config.toml
d_shared_expert = 0
hidden_act = "tanh_gelu"
router_score = "softmax"
routed_scale = 5.66
num_key_value_heads = 1
head_dim = 128
rope_fraction = 0.25
qk_norm = false
parallel_block = false
init = "normal"
optimizer = "muon"
lr_head = 0.0124
final_lr_fraction = 0.0
Below are experts of layer 9 (counted from 0) of a mixture-of-experts language model. Rows are named router (the router's row for the expert), down (a neuron's output weights, with its number) and show model dimensions 0-63. Each number is 500 + 50 x the weight over its row's rms, rounded and kept within 0 to 999. Numbers have three digits each.
Before each expert's rows: a language model's description of what the expert responds to. This comes from a sample of Wikipedia text that the model never trained on.

# expert 25
It responds to: First cells and pipes in data tables: climate rows like Record high, election Turnout and Majority, squad positions GK, MF, FW, infobox Density.
router:525497497643532434393560610415482567457471451495503499516554476529580464492496491497473482509462471528486440445531495422539463498557446553584553535520444548474565430558492470548509517547547455
down0:534539572502405431377433521472496507459518427500555477492609562425582596502483481524529477453400470414503450469553508498471555517441477481515507490566516578468467507429524514626514469472504556
down1:556573501552603549355523542507502438531540438487472453472454555549484497531582564416485569574544558505379459473616562408411499503446480563571544513539560496497462484525492574524455526494529486
down2:482446543481514521551462531491614480519506508520463508524501547495469529495424411475523434572505521489480507426498540531485543504526551593501524563432470528470455457496521495497530502461582544
down3:562480497464476497427559554468460514419434441499522519495453436515548447482505485545515449443528450493399515478445493537424536521563495510483578631504595473469502544437504540519446509541488520
down4:490535490518490530493539486507481462480505473595480518497446589585576546544495518499481465562569484491444561497507531489464547485509500444504486544480458522487495407524457475621428581433512536
down5:417514415477443479534558503486467486429474532451468538477507561509462478521584501539478518452559443499511361524505604440470432520448519498428496486541429453504414577520511544567510487535458517
down6:450448510560515449513486556481410447511553524422547580556605490526528494458538526482460569520530447428709561471526525456458709517448564470538457461525524547571510559498474454517506409431490538
down7:502533486458494540530463488535577456556530455498564494499501488495574453483524505371540543488513517613443507498519458457495508475391477476584535480562516381548413484431488514523514546486447475
down8:524507457458488554549545441582565482496521533563587510504478413494511515482470501492481559482410442515585515515440516447462389483458489442415447511489534548435563523486473543501510521499458527
down9:497427504495609502528550498432461442429415488492409464534486507449495548580462537592481445508549567531518573595496528452435489479438580571482451472505516501484524470497607417483453455553531375
down10:530590479462431536532508589437401563507483489490532442565490526565523537535612498457518480502460561450444504440531456476478572393458452481409421401508396472415596435518545360426488541525561565
down11:449414575473555614436428494508484469525482403514530509491504516587519460431426493564569533534624526530479420521506514483502485445553474543485536495584501474513513526545447571540537450531513468
down12:532550476551478507616566476444510478496459441474422494500502458495567439563510613488437489467514484527500535477503498506457486522567494557523524354465501435571569529512519572419521538415564538
down13:493473496500502518597471596578541600540510496573551532560487449412464518528499453499552601445503514451534544692551476467439447405541478571556480467452474610475485402506472504556525534587579552
down14:526551471443513507545500482473517418505496609535487487531562566529534514502538504570532518521488482469481550502387513501452459400577570548507495545557460481596524537441476528504448424481477450
down15:426452428457495512467431500473568486537521429558486571524447483427535601527529565515543515539469491509562544513468411551464442546448515476564483474537545473470465467458418516641567517456487475
down16:482459571543527525487435514539478501528435515485425535419525451563520456509464556541546557563441604497545458491528506594443535546553586467470496433615546500495479512571504539507466564496600478
down17:480471539442497520532518493557540421519513429518466428449453490555477501470450478517563522576435478455572539465471561540539391386392563543564504465429485454517524473558473515525529519404538508
down18:501488523464573497449437499450592637493515457452536538511560492551492538555504357490501491450549525538593490529530486452446458471533438465526423510459614480540461500537437459522503490455510455
down19:516564509409445546486475518518539568511504525454517495458523468519526474492615474442432493475511478511487567425535547539446594532470515562506499536472535558529560510555606434577506552402457561
down20:415475500485539620466538435477450421538471593403484474488638531529559436547480528456553520553439554566554424494568569583457497566492456465561536507593414544467433487415439489445487512506514550
down21:487480448466567543519500368486513586507522550597413574535537491508447524482529448533487510494532473534496574553497477465481586539461542696511464508550474504450489462440466480522540416498467541
down22:467469430544423524495554557555470532467528467454522402516445477546502549556455589481523406503470444447526444466462556510556498353503558547484494506518653500533521619523622508499484453461435488
down23:536533442455461472444435495588527514518465513527544444466406474566437489484518514526402532482602404491542412441471444465519507519473544577429393429569550552430554469573477527467485453524481472
down24:555526495467465418513525457424570542527554532448523611570546404467615507531588470601428563487458540451501502471464559496449509519511551497580448441466439395444505529567543425483524498449514555
down25:507566522475485492434535543491392498508539469510529574499456461543527514622509475507527401476502459535516492533462468480562563577564437460466471529535456490471524500488490450350478517461441514
down26:546549507459531464492524537545496364526501469464481418574483519544501443486538502541532509531530552455627530438612457465557606514568445437461590497411477531494460512488407559502513544416370482
down27:553406625545521491509501405484529522605482431545516512447452553457488567477535526534437491437529558508546517663492557508455443490540526551514413513528540520488539513488434482568385529502485570
down28:554465488379500488441512531419486518614528601589528493443507476416504492530548505502439527512584480539550523430434501492448471546491419469382535480501424547449507563510479551461467450512404532
down29:397498534508501530467519399478496461490598455468509432482480427436552437438514503478533587513455523519570491448460543588512581494486472579444506463499579521447374466483500529509497428577460524
down30:575449439604531446490462587520468537421437509491437480584503546529584463482481479442448455578514471436468464443552600590514485538500530478559454536417519460468470490627536379559471499424568478
down31:603519577487468488524516488375477490508414449494563466568505435462472521527487513460584389538561459552485407469476500469617501601474483466453592598560471464502521471528497511435489517543438466
down32:496506503376499483537406554546465531526545445548569487481474556553455562499452503517488491534482448494531366505474593518543501453550533452520485616508492509541540491523495550467419509604476463
down33:501455475557468548440407518526481430466433484497499460508518539630498526577544533467524555439550432475491444545531518419538456526448472505453541407547497579508498435538532551507614450519464556
down34:452573504555476477434536569442471452479530494548494511395488548494554491538497447497585507515529537592573506590454504430502598404491548476539509515480489506562499508519500527479540520528484437
down35:547427502460468519487528495610598499474473502500487491561474479465472614571562570433486481507501543495554390521543491508438521528482503530432494580513455544459441454485434604490421505472440480
down36:584450481436514475556525560458514486468517451439483492545543580474460478580492550477564517515540384474427454375491495548515542606496420477573504558546508533597567465454564516435636499545390495
down37:504502464523451497477441584508512492606452421441490561521475578455432492552569498552448461486446522396508561544482536474479433542582505581548548624561479449471432433433582453549491449461501538
down38:478548511432482444504600522533562499495448466458443443486568525511427414513477426552466592553523431503492449384424506531488413522510571525497588569546520522462496643423416466561517535480490489
down39:517402506492514500527525470454408505462538440528562450478553454617455392473477493467533471616613468469483504458450477436477427513505518581441510527546422595565483572464435480519489582524577441
down40:556492535558496497507519540429529415464595496414502475405480501611540386533494569393480573515597457578585530487449527590448546473531507537557458557503495488558462508552464494479502462521482454
down41:528535584524488611584477494540481465449574470459500488499542396509500485573415482481549532483533536431555503553503429514378553521524495465506497537541524515571486551461501428484480481438453533
down42:530489477467504565516498522477537523388478627559523527515589488457569527437417537454459464491485408641623486488460585497530495465518471455485470515519582529451487488538525465390459475546438477
down43:445521515561476429492468456489577563529528440560519494614439450481541644555448529624464382466537495407493529540540438560527505503515491485550525442544481506510544513505434436414469392473550483
down44:512496500530566530482428504561624583495466440487456417537443500457585471535437488427534477471462416635500457609492446458463503468569449498565442457514405511481443473573532520589477485460500548
down45:547444491601492506573475492435554594530410582523511447593497493460496438637513553427533455532473522468419453532525505449479401548521504501559433507494511454521494498584409476470512432367513472
down46:518485498536535522517537558587577488460481555457529590485393501480443579530393592461478517517510498486629467468476524539593471484494455560504546631523449531438513392517492535517445577536526543
down47:473392417477529524483324440504522511494486469510554491515315524407536508523531460503540507473506499503425508434556455453411464447469443412558521443420458548567502483515579475447494456448616538
down48:489448526556474410412466452461459570561518439513519512518591507514429502472412511436609458541428467468500514483561443482530453485409551515438524446554528443469393455501473491459541514553472470
down49:506478514519512512493559520545500603562464473486500533578462593481521530487447473582498501534442417526402523618551401450591541454516447563441449520485583482523466559533460475434443545527505451
down50:473543567492501515529467495454483463484462559490446377577502524546527488523455533514470448468540494496786479465597496531458513509529467544469473455477492518527495442463513518562519541559551588
down51:490428518460468501552513512516511419429453496409481520493521548665562454467510550479460536503532426501555444411494504528450595505426609548454492482501552524488480462502446546542567574528462544
down52:447420465532559449542436530563496520489526417447507592538461492673487478532472536421430425535477428455559577507506492456490483500584578455476448442504471432495470606515463486536452477609533472
down53:472516533405478489487438514400560531479538554465471482533436398502439578444508473557490488442501556504554432555531444468587591481503489499468554557630460475456527469539471528476506534547533519
down54:529566542591563640445476517439515501474504507504502429479469522478489448564515506371563420524500532486479456610454476533539445415463545544449545444487466549482453474467439491484478395510505518
down55:461456422533505433545513534369477540567583481454548501512458558453474514554495385428539504451480389499472531565485458561500441595545528481509515525504493474589530510554485533495521539521535537
down56:469443503536470474547509525561552515502528401466453457425452456524477511638527515414500451507445532488474469566532595476481447495539559489506477632502535537486536538529509571560577498534499524
down57:513524462443502434538472546528505472426470533444494466517511474443459484527514584574515395521562469443514503489417609474556540460398392484472539534508485523462493377406481521522562486443465414
down58:469496511456546563382510542563487503446551592548584466485373559603517545582472478443516504509475478516517571529471458529395613508477405430457541555541519550536575536477512493309552498567536523
down59:492463489559484444515465488515531491546367461566497558502468467424425494525537479426536478541506538538511515450499501474536495506475543502473516547439494533479538477484522574534590474455510434
down60:470592521491484488436451477490490427546460587442505619419494535584369499428598521620421474465535515403502443484468477424465536590558552568493508476422568450510444482493532549528538383485476444
down61:508501548550482567533586479474474516402527464447462554517435461437512450508568404533533468560475558513523457486536477517468434434615450473467540468543484486603520530563487452432469417582562408
down62:551449396450463389431595589537520527477553534448472486563491432470574614488375610527529513407487532564389524498450512513514558539522468517558488568553470417453484424540464543495495483493500474
down63:499425511475490477518498543582467538388456504548468456608532580475484522522510531581511480567461441504513589434392485519555550576552489558505533473488494526522478512502490468502565518490443578
down64:462523541584593499517507507517421486490574532502412546503527470485385564526486500501410550545438505458548473517479541517538599452528443631525441471442422470495499405505539470562503465563568526
down65:586467499552451441532538491419471432514530409433465471458483442446516538452563515494466492574493555548519533384498484587514426515490505506529497418435547526422548505585548537556465557438453464
down66:462389549457546574382518423521491539591480461466508496527498576428418559417492574483479399488604426451508502497629501479523495517478490553461402468482540558521468540531463559556529557527517553
down67:485525469594582546509518534504517499452511389400521507569529423485511523509420501468504504455502503561503559534590517542585521447512509503494544496430460386596481578554517479466622501459475506
down68:494504459476529592599596398458531540575492510553566530484461416498433535498545529444535428430461517456446517562490431467446528551437520453488544588456501466498443595516467601460517492421477464
down69:472511463535515550495502421543478540523545411481445473532479458471601483569440488490502483547514528453482451569446544515622567428514452405520451592550504569459483371502521369512490467478512447
down70:531461497486496394577417464519416501490527479530470409452520443536439463433541480515502497514575537446626435488459467423577623533404488477478470591463532471462472459471473505455513566462514558
down71:447576504455535461509522533443440402439591484601536481513520480486502520455463588462538490449498515598471432543542432478534603556491574525460509454499529555506466485466469516546432525490418495
down72:598445462556552497483466571443517462473477578498453438619484537471489544490537482487484450467478526519534547442569451522525553428572543469552514467546479457494513558505478490455447432490437512
down73:463505407490503477505536521446499443490539597535510511546466527412448489413544501550511460481430566485655475463439441425558402546482563502421594553482552547535516509469426506511370484531501361
down74:473537543495451497551428517526471447499519535516487492532535431533523497442404498495462547502522571493486496624487451409500539516557521468525538576514435555550483537512434556500561459563475395
down75:515491456492444411524582518476506565443569512514466476459538521478497535534465428511449565527506493464472498538432459560553619462490423528536383518530426495482572511469584586479472523451588549
down76:518432423495550607488492595468491605507491438495540453591507549569491417510438553504467523533485425565538442462472482469511456457471520465589499503508426538510498582416550583524488482443496505
down77:507489423442492449586575506489462432474471467564504492512421541481499489517484522496508560496504460467566453483460538520510602512519424516423505516482528538533526578536488439587544437420511424
down78:416524430552512543498428516602469432519553518426447508464471514496555449497432558515442495460432559545481383404426526427553523552462564441497412399477549573460509553430496544534555449469487567
down79:521576467467478431436536442492569533558518479524523454550494545555566493526493524473452526520567473531476537435423419557464505495572544459455534526579482515494426534533481435436497424551528516
down80:556460475513459438478461587431547456526489470476459426637519480522440501448392484521533478475514527523615556568519552483475505476524471508372420585480511465532617442425551516435431491454439468
down81:485491445545491543462488576533475553500490506502518542548487564503433539497451512404423476481463493630448530438553607482493466449468625461478428477471543514566409517418522498475440435509534512
down82:560523510572503584443452479429423594549510419541431551502552418525492496507457396464481518554468452504470495460548565519506585481485510521523528464464536426514583502491502567521542501425556538
down83:569542549588531483568419433564467448486555457513562421380556537543443622477445406490497509481508604450505490439554465466425523436565495546446510400549516551428500475523497561616487532549501538
down84:420499587464437585518550585545447503462500497443545490519541466585414558469490548512451636452471524432452516407521510586456510523462528493533489559516591477544529421568529461500422444586483531
down85:457517472537528563460457512368490495528477572486476510418522480489562563530472555556498478515554560424560571460525613491518467557594531428521436415531555515566486479569532466580548543467551474
down86:489436505528426505522520442379571423470560546502448491479492447483503409577462481492499479408529497491475423605465411467529601517545459551502525426570480551439561485549557547526449556380498558
down87:475585467469566576505448545543439503431504548532517546508543479504474434478520534526553616502501489524623525502518501501556481480421476513362395382557515478522556545487453611420473547384499537
down88:474440562505502438492445547544418511470575463497423451399475465366536536459485549443533422490415454499539469486450435519608458605474470501529487571523548457426540468491517462483561507548516523
down89:495428539579511487544471482523522449516577563493485541575521488520524390523400530458502460494514517506492557595517507593498470441490442602508424474480455494466544459539613555508536321421513481
down90:498497529571641529630455435493494441513513499561478498518476417484552435553540529504494505505524520464418547548480546435526562523584461490524504468521445526449439505497453484518511519511466466
down91:421464567491532453529511584463605449531448603597560554447409407519494483454525459499448543514519512483583616550461496498472478555506499391523529505557492546408509467450546417589544458531513431
down92:540588546505538528495442444578501468471555547503482490532590472492516610536506431525635523518522462469604448588546556450454442448444508443453593449511516515488520566535517550460491413588505476
down93:476490549533465482484490502464526589583407486526515587552427532523486460564480535434592575577564383505535497521503582463526484561461530410526388506543550488489524492489461470470526497550450524
down94:402506423415570435561513538491591449460522488544576470597505541573448526544520502469483578446516554573518442483419469567531453497503483491425449487519490461494565515553524550564401529493450497
down95:505516527528564466493482510470531543491499621416557506567475559459462406442439505463511524516512452461664544526486533462567462481507461549556555629443555475468585468423550494464508439522483521
down96:425495516494481385468533438532465448483532447507630503507551440496483621597438470568490515550498509497446592479556508571502506520442480532560501605490489502425546490545519473669532438417495442
down97:510451560458506496486506474494526542489534504530535535413495491461494528365490487506507465470638562528522458579450501397504514433473485576399558515481524476492526481435530582445502477500626473
down98:547517490557531444525457500463494533489519510551528510486441490489560427552554548447459491486473395390494459505505528484590552365444453536436577390470498458532601456583437458559500490425493438
down99:443499425476583522457507432538526421539429508574461484553489440591480431519559517502485503596505496506410384386557476435553636493486519522501522499480460473486482500519507494490509465456486538
down100:536414537480452546450494488488478449487580471469592508523450494481454522558519460488485506533546497388508440524503564504403432441603442465525517429493480493512558398535499449393497361577502489
down101:487506498586530448532454431476498518595509511527430512496442525487478496569542453452429541486492492526387459651473520550485436524476588405488472556562505520474440546460577529474377522501552493
down102:536456504477494436521473417382502548532397518588517522557458489578448507491548429588480562473596492466517491476463553482477501519565448538518549517540526420549522575489537426434508476495511343
down103:542485466528522415505430541440530451526535507531513427414487459465541432500567488449481436529490449475518538418414478483462519477606454439472474506531541561524528446526429468489602490519532413
down104:488441526507537492558596532496608397431467488398444555582400515384490499476452392472577497557488448478445445459489465513483563483533547547424397598554524490502472513447535550508485469495553475
down105:479459537592564556518453485494391553503523558571595587501478543446523510417569471474513480474511472461480596476491555510449655398522414533435493576400554524376490584521509553518479484466481468
down106:518544537528538423480500502600512513512453513505492469468424467505453422412509462405517507630501584557495453513499508457368459567501499478481448492470472609498522427428457474427468572537514606
down107:457532520474471485516600450446452504522434477556554567534448546539426485592578556486451490447573473453476510632521406546563569453516547444538463487451592510504420531558503407456448504363571583
down108:566443483486602539568577542530548480536536519488507516516574438532528453644424496568475506469596502572505518542461448503529514534571493420536507481449467466544396510514509430419549587529466496
down109:530493503461517451505518577421509485526476404520462440475471476574539472498490553477490582441390572494506565456492486315552507552558496507561513479430611478506548425465557507578515559528498468
down110:498501523411563561491514580472449425475480525570512491552520404537551514516470466499565565487659519500456615564484425489528453455490437530504587611551427604504596442553573408513601492582532628
down111:517424495621426548494509467501501503446515529486460543581518507442457404383460451419499558442514521501525475477477440520504616552521477571503498543480474445568588523461479549507529490556517541
down112:496438477425574406483486519464478602521635505489524470544505506447507508553477468503377492532451616528665550495428542566427416509430523504519407387461536510553536433530477461473454549531484455
down113:453473474481503519417533434570453460550582538499563502425548451501492435512517591473487463544477480506475472422519543426522590461530568472411466558462540545422578466538583453523510534478509552
down114:469479543455515436465583424543481482511430558410642509500509487461434457509505528554502508498466433492558533482550480462453501447383496462504468513380417474522430471518517438489484493431569423
down115:497465489522571578478460472418539488465519566505504506446422425506494577483560459540449488557512353474499527529470383473511503469559418474486517458457570521478556454395466469557556446482588485
down116:548465543559542514528499554381498339536491545551495424485548523472604485511446480392475447420442614488488555515449583548518462503547395589511426433494543556494416479478488426447536535456581437
down117:554486565539486572524557495501456511422460539533486434466513520502530446540574579516540543480434556488531449413514556510502395541553555429500506582588472465499505525484474517499529417508407493
down118:551437442488535484439443482586461551491482502391549476465448512361456547517525515556561464521516465436468537576419571466553424466568512444509525514543485512452499504373602490561470496588495625
down119:571488561542516576524524533560492413540553578514457586497434475517505468463503363436544575479514486387469490534525543495559566544457487453577465524470384469469483554563454357461597482458472559
down120:536467446504494555407526461516438516584387510569543570566406483553527492521478534651455569465490592532579537460445464465474532593500540534445513601576534513420538536582437539466485552461482485
down121:506504497452601421437417517482442450485461533436440568499455535541469460609446587453395598540543476497512548451385495456560587504452515546559582510526484533503418493435497446482567550396595471
down122:541551472538497562620521522470510517495476424436501520530432445542516404552565539540487494402470450469550490565542644535567617391420542519551518400554520455518483462551467485499468484470569539
down123:540485473459519458561548566462423561453484465491484550446420426531623488478408468392562480503498524500485571484511547468475628439523459487513447418457480496497500618415548540610536508481526494
down124:494511401564504423501444512455544418467499570437446489552490463495483540486522438432574459525528557464504468477461488505457542494564504449503503495530616450434598564506510551507488561536484622
down125:512505507506433512503499544439455596463473413569390509642589519483527510489411526560453534497491445447620568471581526516507529543468414406460393488554459426500479484431494493484515539468440441
down126:383601504560443497555501518465518463549449612516390429571465462622481489531434475497481509466503525453393465522407485568496478511531551500450583480500503449564553547497518504367456402543403437
down127:497452472538537524471422486430447576508444527414435497547557510464525527540448543477515447490518526533490537430475434494500575411487559529557519484531459476464512431451508500409491548451445522
down128:584441368525456445571587446547516489438503494592502498510429495451429464468489522533516391533503519544433483567466500490520506497499475512554589456496447546577448462514484339562515504519513438
down129:504488538535556461430497400532587459579543555582465465580480501497417484438467429394570542491491505621406464553510441500477449610550529563516573439394488459564531531495505515500490439488553565
down130:547534534422596469494447430489522583592518564537586576490529525450475502483419514462484567440452571461491605508485516461456529500505363525530478605562420564496458491418500459488507468538492445
down131:437455521507479468453519456528581515580390453535494550524544456471571466480560506484429444448418390540475468480545535558533494493532573507572436405520491538526554475502408577517588464469547499
down132:542495478434595482486592506543531501493594491518507508428423581558468571491544431442355581495510557505563510437497505500580702583464482497477544428485506534486584440554555499398589424477492621
down133:500457456575528418511523386588405480451473435508562451516523466496415550499507518522465488520491462556436566488496470510436505515472472464489471474499521554621508517485473519467491531442512438
down134:498482515578524447523489409435554534520451528530564521536404463517496554536487459463394443596450480468496483436433446490569441458511473494535445567506554555525573590524567537504570496541544450
down135:508521520540420563548499465495591435465498410481495487411521566510489517515550509489574414492437549607527424612558524560547455414545427546405411482483568450523493500493525581504614419517575590
down136:398466505488433586533480446493544543477555511453520473470489502466413481546476507403446574419495542498527460556539481586470422542393488456558446508502482545520527478537446498433493502517482429
down137:436490537511529461463471440570595427587399519487527488450419495414469531457459546521504571587483574581536551499468512587595559494491505496490484546525332494449525479465569500533528476471428451
down138:532539438511448526438492404396583444468463468456504532495429485504389555496473578527511412485463563502600489550546538440533564626475475471470552470493535522503509555488464472477568493540523371
down139:600492420524482476476520463559537495458491481392474482613419486558503454474474499448408536522496507471563481485544531435455513425441488485473537414515410526543539430390460595319441582480423540
down140:489480511530422485519501598543501472516507428471524500428501465516463504571472511539491583506453492545719480518488535531474593475484471590591504582534524582501430505450522422480506566537533439
down141:441502619476378512546512425491528536500451539552488537544598346494481519433549441525571537534461533481449465606517553551475489546537489567561530529481563448575511565509516520489517555498496443
down142:480537543516573546522434503488514499485420540459446527563555558497555402422520500482405424585576512542562543540465511515455547473484555511612447516520472494503477609552572526472517543474565483
down143:455535521494516488500541471519584528443517500575450459429494426472486539441408563520490476482390477494514462587470489581505499452592419498475483537569463525525483506431523567382570473497505503
down144:495551483537558519541606593535495538549481520520449479433510482497381460477540490580525484495493485508724525511470487555603603592532438525459473481567508487558443513418519512465421495483495435
down145:539567418512516525604559551518552544453419588396473473575514566504600597554496418508589462604517524481479440526425504495497508461505576403487534404500374500440443542429508504501512433459461511
down146:527573514402526479491513556453549492405534474545516540635488555505456606501463459496474430546464560492568458459510521489504570430460479491463479535404488537486518475522551608513441376488500550
down147:474430535381480553561499507414471516534519478443478648585448556513452516506434402535486537530502537485531555531553424554456402504486547482553511545486525540475474529463500546432570482500418547
down148:487506539460572508550481461559570478588466541517551545515521463508446638451538567505548475446502522490913509548509575465553478454462460442501537537518611481528481560478462607473486506438583516
down149:452521484509573477472612424502536493415496532502515462520491515432460558461435522459598426590409565523481436450609451496459599507538501517573541462470493519558502495537504502431468398467532471
down150:509462509433464524496503457416545453509572540439451525548563483456474570463562512496475589586461469491433498425523550519486566563538557482524492512569490558451496577527442505518479577431530564
down151:479512588419496506551614460530544611604498474455551518465559586579436478562480518421525607511555579478505445512451445499581579512500490455472396518502452614481473579480454533477449510521496475
down152:506466516550581454492560513492477422378439500541557516545454513533473562563521490475517466455479566559510436552573495537468482528496468394514536571463463488496607582513557577449553521512489464
down153:473544540516492535422601493535524493547429465453484569483489408502483506461418525486518574610471473456494442498573521520412468520578442572490570625555528410493447462513588540483496533529576493
down154:516472417493512440469479489526447422413493443365548529476393564518512460390501556561609514472516507524480496472489490562526498500599463612494500492580535556407490539625524459443529470494501497
down155:521449455501500389484470518521548569544448530457526542486562462399463619524514565512533544434473436437615524493448431535535519528544480555500462494525412524500525453485435546384446508453416465
down156:581555500544454582637494600517551457516489494531416532457499425435517485474574534469517414544513561509557546581490543469611506517474478410586470506549528490511613505495588552485482535499579447
down157:465516535501440594460451500484508505405513472490500497487573550528506531566538536447506512536542518549426515480444486414396527492522407480527513498527530553517472468538446378472470542486524442
down158:488448467377469478447491539496464545449604447481495546401479582556529442573453533509431506533434516472659517398465562539420465560487456556536416595510509532500520469459451485437450517475543519
down159:545580485537518523517509452520516479538501423537464539504463544606388466548543476435560494555458535540505561447525500542538478523506510349453514470515547383502579591497412566473523466425504539
down160:528431528489389470513475466463556539501490554454544541507497537573500489411474529486439471471633465509458453464463567489517534506426481481500491495551469480519468466427472537502459642505466612
down161:520431524525513502489518588536557550453445524446485471452475498474458525439440557521498549489496579514465575463545388460471584551536452493487500580540463482495483399512484516549492519481450579
down162:471447458471476488475542515489536551542584549508552526494464462458566548607476430388520559495628552474476508551483517591512506534514537465433481512467488527544472487500464492552573555511539536
down163:462473336446437542487535479494481435479528596564475468477592629483426422501585540512535488485491439491429503550527511474507553432452501453512549488407522501471466571418597440440508497522508492
down164:542479599596490417531453485455498551580630506495479463482548513509589457527438476388539419522549543498523516529498542467521500522497502477519388562438510421518490508467494574537502481441518597
down165:442481480516480518534569519525589555462415562496549399509489478575461516455493497527432520484483416541543495473513480507516436534523549433493511338448449469466436572432502468486517533512521541
down166:373544544530465416496532496537571405559505497495514624587484559599576554448504442571432538506591462411397478514607491502463521537515440471465446478521484444508492546538414497535559480398518517
down167:456442507596514556472543506484551493497422455512621458476530498548444480500427577421473479401488549497475449390454491452514344441436464460498515510637521521514514447530502432481547544554536508
down168:408517547551553454468421511525509582502578451561503423351435480488520450502537568490412524462474489402444514491457478576431406537473487546567505610435393524517486524588520496517486503537522463
down169:547601538507517487522459466414510532500522551529441504494504468492415484448494507478518474577517512483574578458476559488550454482428520585549492549570517460474540411610542512508562506519511526
down170:539473413594512523655534522488465570499449493455474530462513569434522432520551444560529446488438455435541543371591436544467502490388491522467487486531518503500507461519496412449510526503447464
down171:512465461570494420498454502511489511543615490524480517538470516519473467492549632581475521469478591495618512446461431525591492623560396430485384462554492498567585490517509468558489408482489512
down172:463524443454595476533526478582573479481569433467562518502556499504443526517526468584556549518479654450535509356577503589500572563471454390543526568505469506518467550470514463507529523493471475
down173:546546486495606551495581572487514521458546577542517504519429482426487503415519497492579514493441449492416455575499422452401537516441510589544539541589483490465407589513490561452496493419548542
down174:514471499502474590544511461481507472431441482487512520463511542554494560540528516542438460597524505433556447522446557578538585493520479389538394513494551472511570525555468503433528506449540543
down175:491452445408489541593450415611500460566476535563563441443540542439461434432445475608508591447458418558603516505446538478445484450456515545525508502526457524537487481443496504469501501526459367
down176:547491556455415475600506504489577545518409521456555496410512471529512573483519527602433467559444541572484530489532498500537462493474486507463466425555459508452427547430420465435538531480527499
down177:482515487518534528462585460435536555482528593576545576580472578578435543537513402615467552501531586471471489513413536463526511522556620498475497448477536507520509564463522510448459518475439466
down178:600453445523430461477481536491514528497573522459423506470464540467454559531465556505472414487555420379453488494478525440572454388563562511458481521464498499545415540494495488471530454529529509
down179:558425486534521466594470454578524497506492514429536476586461527500473484556519509462508479522508486496540527588382480486479414527527524533473424496490541578552542551439497533525507449615513544
down180:508468601449476539518498465501554499461486500445545433433619535453547521485496433505487449457518487484541467455507507560594461471491537506465443545562428424463505502572469520577547476587468504
down181:531590503495514475563485534520506464452442476480435387433469447476429456459522510477506539402568493489523461442488539521466527544554482493436559451483458546511538484549459536550501480486467550
down182:485476440490504374577641482453423473370510557475495520538524480533428448474492437486498489423534489540521465474440496485515468547526614528440439494528530548521431501472466593557676510390535522
down183:554527467588464479506525452500533491500553474496443571536629479513474448488552483522507540560455504521405497391423478440490472522539526452536427432487423570553423447464512572398645520439565548
down184:432437427476356515518539602468474579514477460490450486499549410442451507461524455483617568369441462589551481452474473484512496446436430514510490515597494426472492509467469474500582574584533511
down185:435482513542542443591492531520528494494513529560530553535507517529569477529469633498560548418383486516517533550450544540531478426484483542524469528447430575527520544471480560494514443478455594
down186:531496465550550500514560427481562542462470410570472504485550495512532474547461488475521447513590623470436486525497446444418451448489460464537505541604557543519509425510510460509481466544498494
down187:542433490558463495403371502471364581549442488532506571432492449511524456570531432485611460464440475487464493503449461490421432514424561481466535530490490536524472527443470521496561486479558578
down188:511552497544537503495517540556481529486453499530479456633609548645419462493585510533459548534531537468622495490528501584573488421529458484455497434518443519580547456495498456466554498428521521
down189:492589459405478437507482523498445532385551509527506575510510455564556456533478582540481617439518573493512512446439480489513533463445585445521513483411557569516532441602520499570392571483451490
down190:462474470449514438585590485497536482562519562560567465504542563614503514443507550451520512502506451436539526504495459582444560481446469431479526495500566466515505499415475415450544465395436559
down191:524553536321597508522556530506533504447522480561470563510554515616503491565488479418450418520494535482556422393466395524479496517379542515444522551486495563473494498500603479478481491381564448
down192:551486518478505502420489490441470458513405568489529545558493505430479498438460461510479526538529589531637502438467566552473560509533458544420582454582454568468482439505582442436511528596505438
down193:456506471540525562506399532427494517493468535514482395583486472528505453580521482613410491519451543510616529481493422584569519475512503479384546456553498519520499495552525530470563494432478485
down194:510570456516545471560462519507491546531430456451563462444618510475457517485465477384500536544535535522472563522473561442485507482506469507598549459447543489568581496509471473420468451556510446
down195:519564485523527481534515621551574498513532492444474479482575487485531522439518489414455572463511571526558562472535441506480570388513525511526480498469555517574487458448510497539554535480419481
down196:506464481526470450507484425493510540461456480573547462469457500617556481584519556457568532611537493599535417487409491467517531599465542402438433506564451460485471493461600493437553530427556452
down197:482436430486527454458563534398553564482398515504409455483528514541538550485438542453524455497535558470544486519530517583497473555514498538561479457514577369425622438541490491461484509513467415
down198:485506514437501470491539432430549513467468436426515514537542471396491441525543448514548546541472485500541477562605518591475490482529578430472453461452512465571486481508414496510496479455525578
down199:520518412494471477448493446510463580463504693475511457607516516538530498495470473482494567460411473527497538555449558572450506574541589419499498435535510553507471425447475515476492461404542522
down200:536504541512407539442415548490415507569460470489474422465503481479427596509503468463522517414455420469622375621457561497499509483541597457419457493542478470559493510457505556561477474437470421
down201:544504571435587424505508559368482487497563558529527471416525453440499474483505493573494527489506487495432556549470531495483537457495472515500568505514530548473563446473515529515506514469487537
down202:517497484505447557382550578453468457419445577517456516447475518488457469510487384512574482534480517534521438479463540543533501557525551532450433541521489493529606557611442474562515434547540507
down203:524432599493554433512564546494522552524457435535542438538478371487454479470501566540479537529397494475421526454508416412522493537549492508545459473567497489499551394566535502480509427503508472